{"n_layer": 8, "d_model": 160, "d_expert": 32, "router_score": "softmax", "balance_loss": 0.00487, "router_bias": true, "norm_eps": 1e-06, "tie_embeddings": "early", "lr": 0.0129, "grad_clip": 1.0, "batch_tokens": 131072, "steps": 4135, "dataset": "wikipedia_en"}
Below are experts of layer 4 (counted from 0) of a mixture-of-experts language model. Rows are named router (the router's row for the expert), gate (a neuron's input weights, with its number), up (a neuron's input weights, with its number) and show model dimensions 0-159. Each number is 128 + 24 x the weight over its row's rms, rounded and kept within 0 to 255. Numbers have three digits each.
Before each expert's rows: "mostly gets" lists some tokens that are sent to it at least half of the time. This comes from a sample of Wikipedia text that the model never trained on.

# expert 1
mostly gets: "==", "===", " |\n\n", " B", " d", " b"
router:170101129091169132167157116135103166115160155137137170129127121132155126151126138115095160168196140112134099175118134138157157174100116131130132163141090088137132112140098158108143137146140161146115134112121085137120152152129145127135181141147156099126120121164129111097146127142111119087149137091148103116163123152137158144154134141130123139156173123097138090148165153156114130143174115167130146117118156106106124128139149130083130092141098157091077144151091157120151126132129153
gate1:136111121132181094128107125126126141163137152141165162134135113114165141131154153110127135126062127131119142081111118109090132146158131134100121133117142106121116075100107081163130130129165103091083144143140126137151128122140134178126109144153140146125145147122102108124132122152093116120118113159140140162134165190114145124154138122134152156136092078132118094171127132159077164188156102163160138141122165131113113108107144079113104134111171143100158137128145130110131109114100170
up1:139127159099117104131142085139120130135134102136093085147077126107086137102172138136159126103105135132121130110122150116134117098155090139098096155100128138122110106140168103160146112126112149120155112160169139137179149114091133145135129136147163135112110142143130148141148094132052097141105156133196111110126138155120159137101135099133108138150131121165140116135134109135108139141115151135162150133109167095124181131143126174123130131073118088098157137165136153081155166145143158
gate2:140183077097103172146148158084144157133130134126119161126105128111176139129114109109120142152131088146137125094137132091132155136110126129115122152121105127108131112121080139152126118147144121102097130100110164102157135200104154089110100148151152113165133125132136179161132141110160117104153151113117163150132112153087118124124068089153088130152148142158160161110135132129143140155104112161121189147137144123131154097127122159133123151109124153129169118128114181170131136135146126
up2:126153092085114168137131136141071142085109115141122168139131106140142122125115169122155116155063129137159155163139117125121160114144120114130118175118098150132146135170139098135128123147128172115140103153127172139142133141132129133086120126118185127114136107129104081106109131124125113126103140105090117149123078131082126137087115171145113116161138136134152099162115124147138151099132149120118129126146140095104120123135185139057111128108114099161096103146115121121141156133162200
gate3:094153134102117110091109155095178107121089143124134110121121104173184126115146126118121145135136190147113134163138143149144128109103153107158194114114122118129112162123142120100125136122117166152134117138180133133114141141118099154129151117160120153174149106117144135110151123136101131084139142157135118141139121139132155136137155106177146143103130171090120134118145151116110067100099101151118122142136154149111132135118143101198176139125116118131116123153154154134158139102209134
up3:155088150145136147138126108156127137126109105149076113164112147121144132130099125128107143180125085139120137113142102115159148130137116147152119181150079106132122091125143154169103106110151129135148105121091114088136151155157144152123136136121183086111156115138185131143117074098093121125146151155135102148137161116087156102133109130097139095133152130128114054152107117106105149156130149122142176127128135106116140135161115130102137107149146147132105169108072104112136088124103120

# expert 7
mostly gets: " which", " it", " It", " when", " while", " them"
router:162143128131139147085116113120163146133130128104136135123134134135125173131107121162107192090142090119108158122117143131096102102164093153152122146144130160134121141121118152149128131136151167119107110121101163125088104119122146070124073131158105119151143142095107157158111145122156140110130116164102107105151122114095122146133116085130083126111137122164121162190117178128112064065111136092144149161112144130130104132104121128151098118144099123158145150100115124096131084101109127
gate1:079124097132117104161138171175121134138147141154153077140104132160090123127132113118105169174100115146156127139140132066132112139153112151136130127155102118119162124101137114152122100143131070117142158131127128117166112127189083100112158115152161121135113120112107141102154137159117140119170132143123100138115165181150169123146141141139120104109142105150155102128111159138137151110076155105110162125145147137117135143146127113130166111157137082090156132127071172150140112106141131
up1:119134143122124142117146090131136138150167159156112130111092151137117171119164124134163147130094077121141105092138108183153145112143127167090108133141118155125129090102140128145127173132141096125118105140107113159156151108095122117128124127142123101159135141108114122075141106174096115113156117118162120101121152122150136132090175140138148138155103146136132110059146085131121127151175120176184096119156147103148107124138123154088166150163159113157125136135121145098105101100088127
gate2:114150116086146109142160139112130158148132163116109161118137084145137109133091124181100120145152138088138037100109104073156116136100184117120098145148137122117117114142135136124150124119094168154140152164103126112132140115143165142125127129122168142207132130115110145139095123161096146098151150111121112146141163152105156126126127160168111136138138141094087154140125122120155127136136129120132125141103115165126154115142132119150092106147103131178150135143131187113133095112123157
up2:108149129099130123127120163154112122116156113131149116120136156146147104117156182171107121150113109127148108168152138085123189111105078137120118172128120137141142111115122117169075162100133157121172096127103139098138134121173087123115140117169120164101177145090130138163131111139126118118118105106109146146134097148083105105112130169127129171153120090102120118168126130123143149125146102146125153166159114142126144127139158189081110156116157112102116124155142124153140139165140167
gate3:120099107106148143115123162105114099168131190119109122122101110127130113089145151128141136115097071105142103131185150148137152100114115145113129158092120137149148107105138108117164153124122140129142107091128117151106100141124117196100153134106099115137129107088129127136149108149110100098127110132112154137098101163138166116075119124110135147182099135107125139115143158166137122105177118115120163189150087142144134071135157154147142139108143161150095095136161123125155134113138102
up3:097097134114156114144137094178151133137110161089114136151132092121119163129119125093140174144151144126124139131105088091135147155094078123130129179186081166154118118086125164106108123148147143208149098147101138122087136121159128125117098104117128111122145118137145137137160128097086088145088158113104113153121156141106143129164126147126117083122155143106123118087110087119134110115146149069131149127113138144103107147156107108141122137156136153137144121142141131121145134170119104

# expert 16
mostly gets: " \"", "200", "199", "196", " Mc", " ["
router:140119137122109106129119092127151170113150114135135150152136123133158154092144154109133131153111133115130126113161104131145130154121140101133130167131100122096095165151134110128156118120121129150137154133176125129134096163125126179129119097133132142165159143163108156125128120159149134090114120101122108126165056089086123134146148151123103174133131159117153114138131144094108101110132178177106147094143081156100149100113096139124170100158118146191116175153102102106137091142176118
gate1:109107100121143075146138113159112180105123122150116148081084061156168124133167130123159118133090090098123131125154115123121135115110140103148120129127103111162149106137132115132096117104156120123149155125118165124111119126161132155151161129131166137143147135154109147100137098096150085117118158081141145083112149118132193104146153157127161116158132085136116110144097149100117153151122150177108185142144166135124107087136146091121141100121094131142113127121120144123178138138128134
up1:119136152096139096149149117127113125151107149156091134141154136114127134125158122129143133109097137064131087134106139126150147105158144163116143111119140111115134130086176141120152105171111113127107099144142071145117140138118119134110166143070063143109120099121115137129124138143096116150132176084129156091126181100161127142093145117097159134171147140126141132155154105132157141171125130140113139123135092119099185142186117174143131115101134109157130157166151121128163121155098134
gate2:125163130106147157088129108113115117106133144138138120111178120095146165136117135116140132097091157133138137117120132112160161163110129137137122137132081102074106103129086151129160144129125151122060185141116135108106153118105106128124115132166100123196116139136144143167166130102110108115116171144094123130143134135130133079144177116146130157169119104141136116074177112157143100092129118125163140101117128145075121116130102110145171135128126150154182150112092145116127136114129148
up2:120141086126105154113107139133141119091083141169170107122145111159143101116114137138138118119125138131127137096137095136125106108151078093067141172132115094143119137114112119132111152132114134134155088134134137119133131191130120148124151104126162148096131105141127157155131132113148088141092126112124098134098137155135125184055136194160141175129131120137159116160125116141134130088121106120101131145128128164099128141125180113074137126175088153139109109157109131106134098102164142
gate3:117138138107151099063161147101120112112090128127116142099102133159145145092186144125140123163112087121099141114124086168112129154095136094149133102123126147127095133118108095131157114126107126135140119086154170143107103131128126141078116166138137142155160190120138138130152120129139164102139184121121146136099093124134157119132128122096149130163172127125130116072144131128183172074123163135167127136155130159128116153118133107118152115147085159160123135138152109103138162116132149
up3:136096097116139106135108148184111110132136116145120090146128123091118150136148128162086144106104106126106165140149137135140096089083080140124163149127107147082154105176119180110097099094125139183125088098160114084132115118148133160168106184142132149104146141126118157160111126113124115191091134147143162112128143109085103108184146125138123174088124146127106116129141121120131128151167144116126131126149176141145095151106122105117133115109125133131110161126110126135127108148125110

# expert 33
mostly gets: " (", " \"", ".\n", "===", " =\n\n", " h"
router:109092152156106161111155118171129149127084150122132097085130141136130143144138154117166168148122146148146143181141147142111113153104125141096138131208142179110164126143125133122117144125133136137139137106171121155126118153154144146110105131165131161153132108155121158103088087131111163106141124155097108158121130055095155131133120159152132139094106169123118122083165126117146104153133144135148137144141128150148104111143138147120112112136103128133106162137146121099062101151149078
gate1:079114135124141130134138121130182080132091149129161109139179163082160150101173087113094144139097105098133141155127114168090147134155148128120118165146141153107137126088152146099118136150123135107101126158120154111100122133136130093101133113137189132090148140154115129105132119119153098087135151090153174134089122106146146132131092147122134125101109089136119128100137177111143140145150132163117118143137148118125116131149153146095107061124151110102136086128122141126175116100098105
up1:098154137137116113128151119118131122111107164173133123116152075119098092128117120158113115143123145142104114185102095119179118087107159133129132139186146109113152138121126113148132135125123141100146134141152134132157172118124110128107138123148131129150094092125147145129131083164099077126112146089164106121122122160147149154110109152168113115170181145154109077128114103138157160116175123138107131108118132089124133121156164142129153124112111075171143129163118108060129132167097129
gate2:099159074116108141142139100122162130080100124118129149132116147123104154152124126159171120131071154082107123127124111140132129111119146126126105168114125138125107094196123145118091141132137080122102115117105122140142085135137087053142125153121130144175146126157173072156121133104126090124117129108076120116112120104167131089140073131130144118150158137116118109140100143122118142144125133133124164125119124152161086119142131125105149124083090133168137155134121096120097093153132148
up2:135138108130104143169101152128142142095105127131100127135129094133171098159150122117160174134115136111126115125118146099162129099135123123075105087103110134155136077155153107100128170107118127133144107135131119139169127143121129169099089146105141142087127136150121160133109096133077184129123124092116178102131095111085127119096149176153130136116147118146153103138116127166106157100119132132133132108118120141138123126196201143102128135150140089177130146141092125106132090128148133
gate3:115124119126172148084123160094122121135102172087135104127139170089098117135141171135153111119136120154150125101132158149097135081142089125106153143102106125139147084092116118148149152146140146153106133098172140154112115134140145155100155147082071142135133141076140165130127090116152122102132149076107135185099146128162158153106101120103144156126130129102136101146121114113139134127145094128131170126151164144105124157134104059138104132110138139134132148099125141097158143161151118
up3:121102192150137161134126125107136124128113153157161090139127132120134155086157070129074150120125163084174153137148104119183116149173126105140124163098099128149120113111182130104121119136139145117114133095125119097123161080149137112170099132126166124127176126114133140113101136132101143158162105177100151100140153144117127096144109127113119139154132144121105130160113142152125130156067155104108123118146151140141108108132113132132166176106123155148125128133106117164108135146154080

# expert 53
mostly gets: " second", " released", " three", " years", " built", " early"
router:136133118111090111173119084128111099122127165100163117128126117081127108123200138174144090075119153141142146125114124120138149102132092144143134113129126092168110153127128100133142125120097129105134115163126167074089128134121081119114115142169133112144173079112154090123104137168100123130111148154133168104141111155110144096103142101135113111110125152158157108127115130134077156172089120120123135144126131106131124119157125142153135131110121128101135100086172131137082138160158171
gate1:076170104176147142126129176154145127104096169119142147114146116151118124123097119137134107143122137123171142086145112192058143116157118131118142066110149100136126105097159119176097137149144122134133129130129120129127137078127128162127115126122159142158084118107150161067133145097146150133130119142092118123110165160142161124126122145116117141133124105165117116094105123143113100117161109096130170121117136140122139058153123102109131076089109127102121125122157138113137132109104120
up1:115158140110150111147138119127137160124102156163116109121187149139177142133146105124160139103119108149110122111107097155143083172180129108150074108154131104161130073134149131109113134093144095131142137140116139134136112132135103143145169080098129154137101130125075093119118109139072145123112128124183154114115141131126116153144158122107083170122155145157107100166141150165080137122107125142127127082124139114143108119160138117135133128138140093143161138158165143116118134110121063
gate2:088142107110131123099129174146147144100132152105065111116143153114129134149120108115155147130157153148121146104099129113091115101100145123095077148104136123152074136152114155153156141161156172162139146119092167123171195139106083107093116120154152125139147133083101117145106138130088125132136155116126120119139116132162123106136127129128152107127128087119100144148126124155116134122098107120156130113108151111130159147084137157149152132132157151147141117108059186112144108150127174
up2:118130106121106144162128115176111154079091139112132125124137078104130111148133140123139122136128127084110116096107153164129125066101107087081117152101139120142129119125127129129116144114113140123178167175105146106135148133126096159144112143088141141119117127130215135153078162148097115149145171143151131142103137135137146114133137171134130082130109107145153111154087115094110117136139123114155121129129143083145161128130126140137105153136129052127092150103130166103135140130158104
gate3:147137095100090165126128191092106120112050158121141136092125140142129094116139095104117111173094103151146164123127157156109119119145151129106126143121108126157100119149180124142126134144129109115140112094155121119123115132141098185094129146110136155121145129104166118099165125137179110115151106130151158132129133181096131122091139158135170183119152123143145087106124116122120128129095169087103134169109109163119125111181148112146128118106131114111156141101115122125141132096106147
up3:116152083106166113160138086133144130134126141136135112110149100168095173140105167129148138140137095143117133162112146097169155145116123105157113165148122126130091082077142132099149112129110146125110152152123117093083149087129168133102102124109128110143139116130168196143134111115108164125094134122082106145135146185141147114108143160091113118129127108097110103087119130115147135115141085134105152118145161138151135122114088098155123148156138165105137120142085096108130109176106121

# expert 11
mostly gets: " m", " June", " ", " November", " s", " July"
router:170121118132166156160157131108155156132123108115141124125146146133123181155131134094143128113155154112106105121110170154121161141086103170160136136157152104098109168131123155131123116116142163160102095130139099128117136120113117069105151148093145113094114090113141142087171150153146103145138151131157171144138179121121112153127106145123110167163123164126135136101137148113161131157159125144122134093111186117132089105098082154133153098118137113095130123104093174154150103142144106
gate1:100094117113139127147109139105108111137133144125125101118157122140154166130164106103115090122107108142121117150097093128093137120107141110123131111148108151096160151110167131121112139140117095157107141122121100132142133135132122149172081149168136129090111140129107094088148089116143092165174141105123093154126176104135125134191173112136135126137072087124126114103147123102147139156142110159109174179126142162107129136110141155113182126153148102159091087105095155173140106119135147
up1:128090123154107121095113113124170155155103102143127130122154128129132154129132099146164132094112088107129105089122128061168123095145147151128082109135150092105134166102126089089157117121125130165120107121138125141119114103149138163149099173148100164145092136139115156165147128112115104154157097103155159122134143131130152128145109103122093135146175091155122136098119117129152143125146078106139109156118111090142129126145119149100141153151104118156157194087165114102147175134150118
gate2:080130133119139120122140123157110131143129138118102101152117160130110171124131088106131179126142130135118129139141153153077097125100148123105129134142107111144124145104086097140161102167147117146134112138064144127135109093103153097130114112145118110124169144132110137097134101133126102102165162086132141124157172087136098099090121092136147121162111110125186138103099136159108138120130115141144105107115169135156114130149124119132176129109090099157133150136123148140184168115202091
up2:115144117132137169133182139091134121074091128131117150111151089157132089122140165123117140161121088136125140077134082118126159144076132110157110160116150129137106141112115127127135158085144128139140124127093172136112153135118140113100063167107128115130079136112162142132141084192109123146136159111165174158170120135132114108121151128138092105136138133119166135180105125128119126126137118158108081142115156092127117134143122140121113139145155125118071149128165130127128117123170155
gate3:098137148119114151107159159115147121142120118081118081144099108176149138140168153154108163105081086111144089141109164176083126118151151143089163100145091110154089081111135103126125143134148119136141120120166128128102114145149117169081135098167156135106171129123103142149188115134144151140128153128142157136120155115145140144127102094129140153135178178074134117129131127144141096109155139130105126143153093123138154155098149138120144123096111138160129123115125125090114145117158135
up3:107081101154137104140118152116128146127167161105115141144133130084129124121151133109141151167143118155127174116142137109141105169137111116079132168130092127111138098116125158119146157124109147131092133163076127136108127154152087165147103114121130146168171170102171165165107128138097124122122128174143131121121164117101149094167145108147126114134126132115126128090108116137120154150079117167144093136140162129128066111106103107179135124124108122107150146101079092125119112159158097

# expert 37
mostly gets: " an", " The", " ", "The", " born", " ("
router:092128118135121100092157127163139140131103153150128104136124145122128172145089118088130111091097127147124087141139114139149110157145115144107130140201139091179095129116130134161156151110121150133122124118151146121129097106111141128185132139139132147147102146108117114106100112124094148183160143104154102119106156135170134123124139168116107152168124165083126106096139129144146115135146149125130146149099141100132084135150124152175154133172104117164066117115089153081131102156132100
gate1:141137099142140099111124090110162125136120141125127120126121130117175161153153088137140117110085145157149130118158095143125108169171143165173124123145129132168130114119150144134147142098098131146090147116125142144179092115125123090127109139165175163128089110123148161140099127114131120110148129103149108124122128176185132164134175157128126118148131120149112109150151133120074143109143141123160124131103159139060124130122132104143150101150181130086138161132061122130143116088099111
up1:095146117098152099101136137118104112123123129170162140123154043142117185084129132107139100140117133134124094145063092105144147128162107132171130131136151131120127173089123148158123150111109104145140118156158153142168157153129085146105124118143149147193112127120133159133128113101141107145148174123135126135120152149103129141113167152134102110143133111106157140126127106102146170105113098148123162145138120074163132070124138117092165135126140119131133150129155107106166109119135151
gate2:076145105120129146090136166149115170108129150123109147121106124104096161128098113090128163133128128143139069147164089129153145130138153110090141145148120109156137119099127110169109137086177107121127114139120102097138178094106163124105142153139142149151166124125074121191110124110127120134150141133148143124121143097136154096103110097127127149123114142137115146163109134121105119126133175124151178134151140101098123128151168154164142122155108154158134103123079134113199114108155133
up2:143160108106109155117127167153146139108098103129126126136141113155145095115132124119153131188146143115143133111128126055140149122143095196127108128115161087125122158156131136125104142093179117124126093110116155130106096129125126106117089190145129137137157134114112141094170127124111130121112164119136101139193111115150123102114132139147100124111075087118132114155131122149140136084144057171147108151155156117179152146133144170128131140136146124120140132109107107125140104153089118
gate3:119117172156136137054123180128117128164080162136151090111106117112157107109137102142088159115101136138126104143143104183090142080132152126108093115137133111097137087158158136143164126146138128141089135123120147114137145132136140146140165121126122152179107130098121109148175100123123118142122152084109122133090178127136117116130160117138174154156148141104164134130116146202129112126138179124173141149121117141120114129112155137162160117112143133154103082127110105126134123125107132
up3:090122118133156107156173123092148108153158124089111082119112108159126146114110124111134141112096119169147136142136137058133123127141097100084135160151092146162162132108119142130095151132088137138153153163108129090152172145202156143146107143145141098143129138142174140106144123138070156156117161129122146142157146086108118100141121133093162148111091126127111123115135120120154120100127139157131124132127156140094126149140099149160166145123123081151118137113069155138147124152135127

# expert 9
mostly gets: " D", " St", " G", " E", " p", " c"
router:147167159145159141145096125138098138154152100153105116121137091111151130145127113107123120141114105122149133114148128159086116147119150168124127096076108119106129117151127106140121127108119128119132126121143110176122104156120112159165125107133117126113158105127127097096141148104174124175154107134124111169141088171109073179157138154126168107078129105146148109161133113159169126111133127128148118162133133138126087146162147100103086148115172116109162103096171182127092132089097107
gate0:120130122137079128104119134137117135124102122126158108166116120127147115148137124108149145169144127110133141114149115105091089176121142072108118142162100167176109145150137138126159148095147114169157132142130134176131120135130097108147137113175113124168129082123113125141119136091121141104122130145168074146114099135106143135108088143166133148114143101111174112142129131136149165141106117096088099142140163121166078129176152081140171106154156111173123180135145112124122131145169133
up0:145106140101151144121114108097194142107105152119135164128134118128127139115114139120165132121135188164096097132153117109106097123146133102123130103145117164164127099125180137118155097111160109107122134118132140129112125125128053126108122183170102107129136144134149106096128103131148144164126171147161134080112102115153137152121125121100133124145131134158145119130097135125119137121113137146075126166159110124118126154178105120147169111075123108175160151164156077092102125135102148
gate1:121125112099116131089136153158156115184062134140151133087136142148170110155117144088110134113073121118119149162147079140116142116152145142106087116121088114160112108128102123143082113167110101129132126090116121170139125122132101109135162145130156149103118115169158137111109109128158125106169154130133200131100136144114144155153117144165172126154109117112124097132145160130125144151121153132104156116128154156139140153127118129090128095114116150109178137148079170126142099091112123
up1:119193157095180133144124116146120138135090094132086114123140109113145160100152147108144137137119105112106148137111147146166117116173134117109056131135135123108081144133142137120143115113129120127124134169095139098178127135100130123126096119095111150120140101135107124140112089078107081149152151112134159119115131109121137140176130106107148131169099137140141123143074112072123157150105145147106109134135116134131109145180137098070135161158093116124125156157125184116112130136106100
gate2:148139142100111082109124145133149137131119111148113169158138131155146146120118152092131124147115133123128124099126135126108070142147123139109096148133125108122099152140116127171146115122170092117160145135131098085151160143117113145117126113139178128184129157126105143132114139128097133146123184084128121158137155135146107091163117113108099165105133072130117123098155116170093109101134139159144184135145097113144096133140122182152127154121103177125197105108079114119167104134147123
up2:134129091127108168168159150144106130080098101132169153115097101160140058075166127159153128181108142121129184136141106125117132090130124115141153159109097085102169147155116078124146138110126131116123109099121126134157150123152125105122151159098135151136136141139140125132118156133108107120114172127108163140135057133114156095117148147159101109154125112122141156137099143127138131124136114077103068125130144121114153146106159124072137156137134112124106129141115123130104118122141165

# expert 19
mostly gets: " University", " United", " City", " York", "ana", " England"
router:137097094113145146138131143061170179141146111163145119124168122129110116103111110144116098143115088138140146149128139166122140124088121121143109116116127164147131160146111146079173127086095174138148113117104167140128099104129176095127125110158147077124138101129141099106111122148115121095136115168143132158103151117140100126105131116112098160098160133173156120165108117158094114143128132134148085097142143123162164114110121103116137096143137172099094127113121157098146179155129150
gate0:147099117121136147124126063114111184107148132130149162134124097182161145121122128175147087137132119076119150084188123125134121144148149152125147097100148109171126114127140158151139124103150174142136131188090105077139157124078079109115125110143086143136149148114105145128143136133130095162153127091120095170109130138118095131110125121110113127153149137131129104116156110109110139131084128136118112130133122109138079159129142111126161121128146112124145151184135092092121119153103131
up0:144157191100134163126137080134106161103114094133141134123132146096119144107141085118134129102142107112112114102148092144087092135181135151093143139123152121184125109131091136109144118180170136148152137140117129094163108120172094126137124146144119164136164113100105108110153112095128172166111142120115163104137124138096113097182146095092156129124118122128102125104114118126092122098127111116122101126137137123145119110179114125106100148110137070153120111141144090115115123129096181
gate1:113106113148096105120139128154121089168110109142148146101119107131132138116128118124131113166115120070166119124160107134090127136173149137165138109172136136095138123104099101109139111108126090145104150103114121156084100119131146113156084136154142136083125158130103098117159142153163099157157131127121090108135165153134129128163135121124115155120109148152115141104118072150123169155147141179176178114152098132139120117180118116108168106104124135150156117166094104120162117110081147
up1:134148131108126088169114101120163098141114147144090157132128103120116128146132147110106106088109100156164132116096137141104136113133110121157096095160136141135117145139090097089096142138140103171110156126140130138125125079147140130098060100069097135141102094092101119178097089108127098141123145146149105121153149109132146114134129105107114153129136143136129072126121116158141163119087115167162145115096117123169119101165166142096120168114100077130108125118137117136165153139145118
gate2:115147100140174131129142118106152126101105097122109137164122119132166142141100123086133168136146120122162163143186135153105145124146118090165116148112083118105099162133141155153079135111106162137130169142069130082127175154138110105108111153119151093113130129117143161151115083109116118134118141116120117120111135108116159137101109121135122157154102119171178132129098126163136099122157148122188141127119114110129147108142181099146179120080133133142129110119087133159142110102092148
up2:135140145096107121133100142140109159108132114169146115097136135144184127134152118145072114133058085121092151104108116116122135087095109122101119123111113102158147125124148083133090123117134117109171152149114128117114128153139128097153142106131165168136129139132149131099153147132099098145160112063137113139142130082134148112113142142133070127166128124116163164121120109111139081096137138120132114197182119114129120132098156118083139168111143075095143130134101133113140137130130124

# expert 26
mostly gets: " L", " l", " de", " st", " Mc", " Le"
router:130119143164123132132073154137091166138130108173106116141174138129135177097126156090139089148161133133138094126145121161115150118103157153097159165090106101153126115146127119111110092119157107127101105103126134174107103115131115133128179132143105158151139183119136132110142132131132105130156129129123138113133111138173136123168158141065120078092131144159142094153143089132164120144131119111126096135158135117111082115141168131113101169133135118135191128096152136156111164118130152
gate0:136162166118099138148119130132159157090135108185125132138160113159154140103142131147124116160122119084138146147198124132160142129144139141124124158111098149118155130078108107152141091143145122115137159141094156149141098166134117080111173147179143139159141134144105107144109128161117099137145135155125085170115135130110125141104085097132103159115109124156167140161085101120111136115126112058139162124136167126115125143107125153126163097123124144106176125126108096098138129156165114
up0:126145173118140111133171126099130146128135142134085175157116126108142107119107127123162107077135158100141077140133113117115151175127119072100166112152105122175147129152110121123099040157128096118147144136112144099122102125122101131114138172113091118128130165113143126157142074144146130152132137115163155123085175152135134148158124125102124134157110152138114093111075091126112115119137148161126141117110147186139098128119145145150144112139135128172089164124145104124110126137133135
gate1:154137104086148148118169179147110120135102170135115154094115102150141119091111159125090140121097108116131113136127133152095169138132158125123102123113142114116155167102128136127133127139137117097097169090134095158104071086111086120133131144175128152142110118138128113113147133125144141096142073137119104137125120129151144109106160138096100165146098111139167134102105129129139100141099166124137139132121189118110138122131155085131213131170141096124151097136127114150115075105124127
up1:070155135115120111139146134149131106137175121141123159163144109120118122135132136100124147106110107141140110122099133116135104098143112121128108171158127158129116100160176095112127099146079134140103124150155160136153115120139117152132157129080132149170180094113075123145112118139098096159136123129134119128142112101158132151200168098139151163141073145158158107137117131149062150123156107141136111127145095097152152103145149136108178137129121104138171179140122156108124132130141141
gate2:125139087120118142107125135134137156097132125187109117132109159086175118130124105123179131147136142166088143144113109167136118145072150106103122147154105085123115127165120120139086093126163115108144149099089132119150179142119120136122146184119141152087134174095158119129136118119145107124132144132110104144147092144081143134148174119097100109117134093176129101088137085124169107086124154120133135129145128176106134123126134128090107159122125139130190127128159141154132111137116135
up2:128135090102090147096126110159101144110130155150158141118167113124164130126158144099141109132071098095131140168136090087150132099144123135124148138155142072123115118128162101136140137122159148120132110133139106146115117120127165085107100135085119175162132101108120106092136120172106092161143138101126133140151098129113102109083171100139087141133101099108130134148137171131197138104119151099113119153132160170165129139129125160070132140143168157123125164111121120140117142132146134

# expert 42
mostly gets: "-", "–", "|", ".\n\n", "\n\n", ")\n"
router:184114110128129095120187158157177168106090142078128108124132135124130163127105155134150154088143100115110106171155114147139135136127083148163127119119126136104133127125125109129093145139142111178118135149100148125130183099116125166117132154111155132135134144148154094175107083130148138117134075118097143166128148142089145132109106122141104114128116171097114150120161156143107121112112151145116159114102129100112160105139132135068149092116126144118114076137097133170146138162143113
gate1:138106131102179136144169146126170113128125156089139150117143120142128115113129108131149129132104064141157104125105108123111147129118152153122158112154156079112143121100137143092096107141113086149095165124099114126128182110155138162118109153153128136133124110144123102090150110135146129160159129126104085134108148168120141147112173173132126118138100085143156069100115121170147207127132105118139134134151125149149166124149123084132094153128151094085101133136109135160133144136109154
up1:145125131124141120133161134115114094113093127139087117091138160125101150139164145121141117136066116132137060146110107104167116054154125079101109129126174117144120122134128123081160118139134116184097107168109115140156093150090100136137120119113122157128143107129126116179138144161134129161108121141135164126078118129151113104151157127129167132112167103154125129098125109147118160160132138135121139143116087144132107102140114121141111150145130109143100115126159138051112159087149118
gate2:096196137124169125135086149132124162101144140135082141126105166118111151104119135135166143125125126138113131080136093120080135121104129090119141134120146129132102148156075105138115151101141096124100142132075145094155142140141134133117200185115137117146151141120115111195122163097145118083153141114097142142144130149117129131135138138154162154154168126109117160139127133158112123142088113166154142121139156156119141134103123053128124107128110110121165128154101129141130098121112142
up2:115147125125134151104138146135108131110083094166136127114135140116143076137162120105146149182122071105133162156111139158093125080133110155125136154107135129165141124114153148115162149117107113093138155093114149137169120149137162122132138082113162175122114081111084156148104106144180132091152112089126139104141121165083137129105166131175136114149181133127107126126096133135138136079103149143134124122147151119091137090138125134088109160103126078143148140119094129152124139131126122
gate3:103125097126132113095146140124141157116118146105108146134136145157117114152103133137110126110073086113137143188143112162065148108119132142115133113169146151138128131136091097157127121147133127157121130106124146187103137107147163141078148097153146163160163151108174136118164088119140130149180126167115134117116135129125133172094121082132149138141149076105099107113154173128160131112141130157177125105141076166100102134124116124081122152099103126128097122150136128154131128117111118
up3:092114122133098119140125094109136090153134193087181096125101105140137152131104121099146152112079147119131103119149132134121120121160129076091134156124105156138164091088111113164113117118135138124138133134101118081141155133175146137109156159093161112126173132105146162143119138124171095137097147135134111115134153125101144135136123127109128130131094169137125137139102122156111130141165123109081137128124152106108150106119143143142121156192130144109121105096082132091181099176161116

# expert 12
mostly gets: " June", " first", " September", " years", " November", " season"
router:074151103110163179143133078134145131112135153091175126120180141160146142115133120141156106099135111168091156142159144103128101116136112131134111135120139100136108144122104132144120163168112133092131116109135198108101144142096091099092130123118134102128162124146131126128106145109114126143102157136126097094171100086075137124076142121074128131123146112116112155118089131127114178150133124094157116142115126156116145113163091114140083140121150115123094109116112103146150122152126172
gate0:095113114134122138196166130133158117091096138133077133154127104086160133098138121171133143128110107116179154156133138108143122139169123099128079155119120150108110134143071127129150173138137105105147145183094134134159121157118103119151150091095112124119153127120122127148093156092082116187116115131148070119120076121098116121130089169122133097126176129142127154113143102114139128127124129105125107137115149123129090147155122123087157107115102122149116153128149168123131140158124137
up0:154165194101151142109147086123131133117091100131097172126157144124150139147120094137145149158144112138135132140098130095143129109101147095121113095133126133125125125146141126125115083168157132096111105134113105108110148108094127139109093127092127108130105098112176137113113152107156118183129128123145149119126146116058129134135080137066142115134148150141118088075148133099104121137141163169124101137094122128102094153174138123126162088108125097166136102132138122082143103125168112
gate1:135106127102135073159108141144106127128105154149125145080108151170168103116128118149182062108077096112118147132165158147085147141105144089126103120109113131109146101137103113109101098116160113144121196114105176135117182142123141146142107130130147102121107119151138100123133077105114109136099152085144074144115102146146154138148152099117138166126152104140133108116117143109144158138119092119121105153103144167135157124109132103109131122118128118108155148102092149126109108101117155
up1:107113135120096124158087109103136084160141136127151142122111105132071115114151122068150142132108098115109127097145157137190132088133118096115130132144126137125113135163155158110153154126123138115109141138171151147167153106120122119104129157090117167113153102149136125103108145092102102142132099141147137137112093142109170123144162139140146143166134116135113104127112123175050149127130110151117144136129087121107137127146089078108151156125095071135114157162156171121132099165114135
gate2:127124089123145144128136137084115151077135139144094142120133149115142163168144155144149149127114147119093142108165139113119101147104136156107128139115131153089127125145089149115123166123173097126119130128076120111152148183089130106101116160077113114164140124124136141170100110082129119135128161096117125124095102109111171101134136152163136153142115142116127126105118123138099141140108083103153150153081096127127167115146110080127118166089118117158123173119119128157173138105086183
up2:129158136087112165126096127166112121115128104128145168158098127133136120170145141096115155167111111095143147088086112125119123103142114156088130124090129122201100098087191111124146161187125107112167108135158182112138132144129103117158134112123144120150139122127083122124116133125129148123105140140156125131124111148122115073113122149131092124123163102153105144137133131130119105128126155101101145130174148102170170135163128177080142138124140084132134158116109131169152127108129146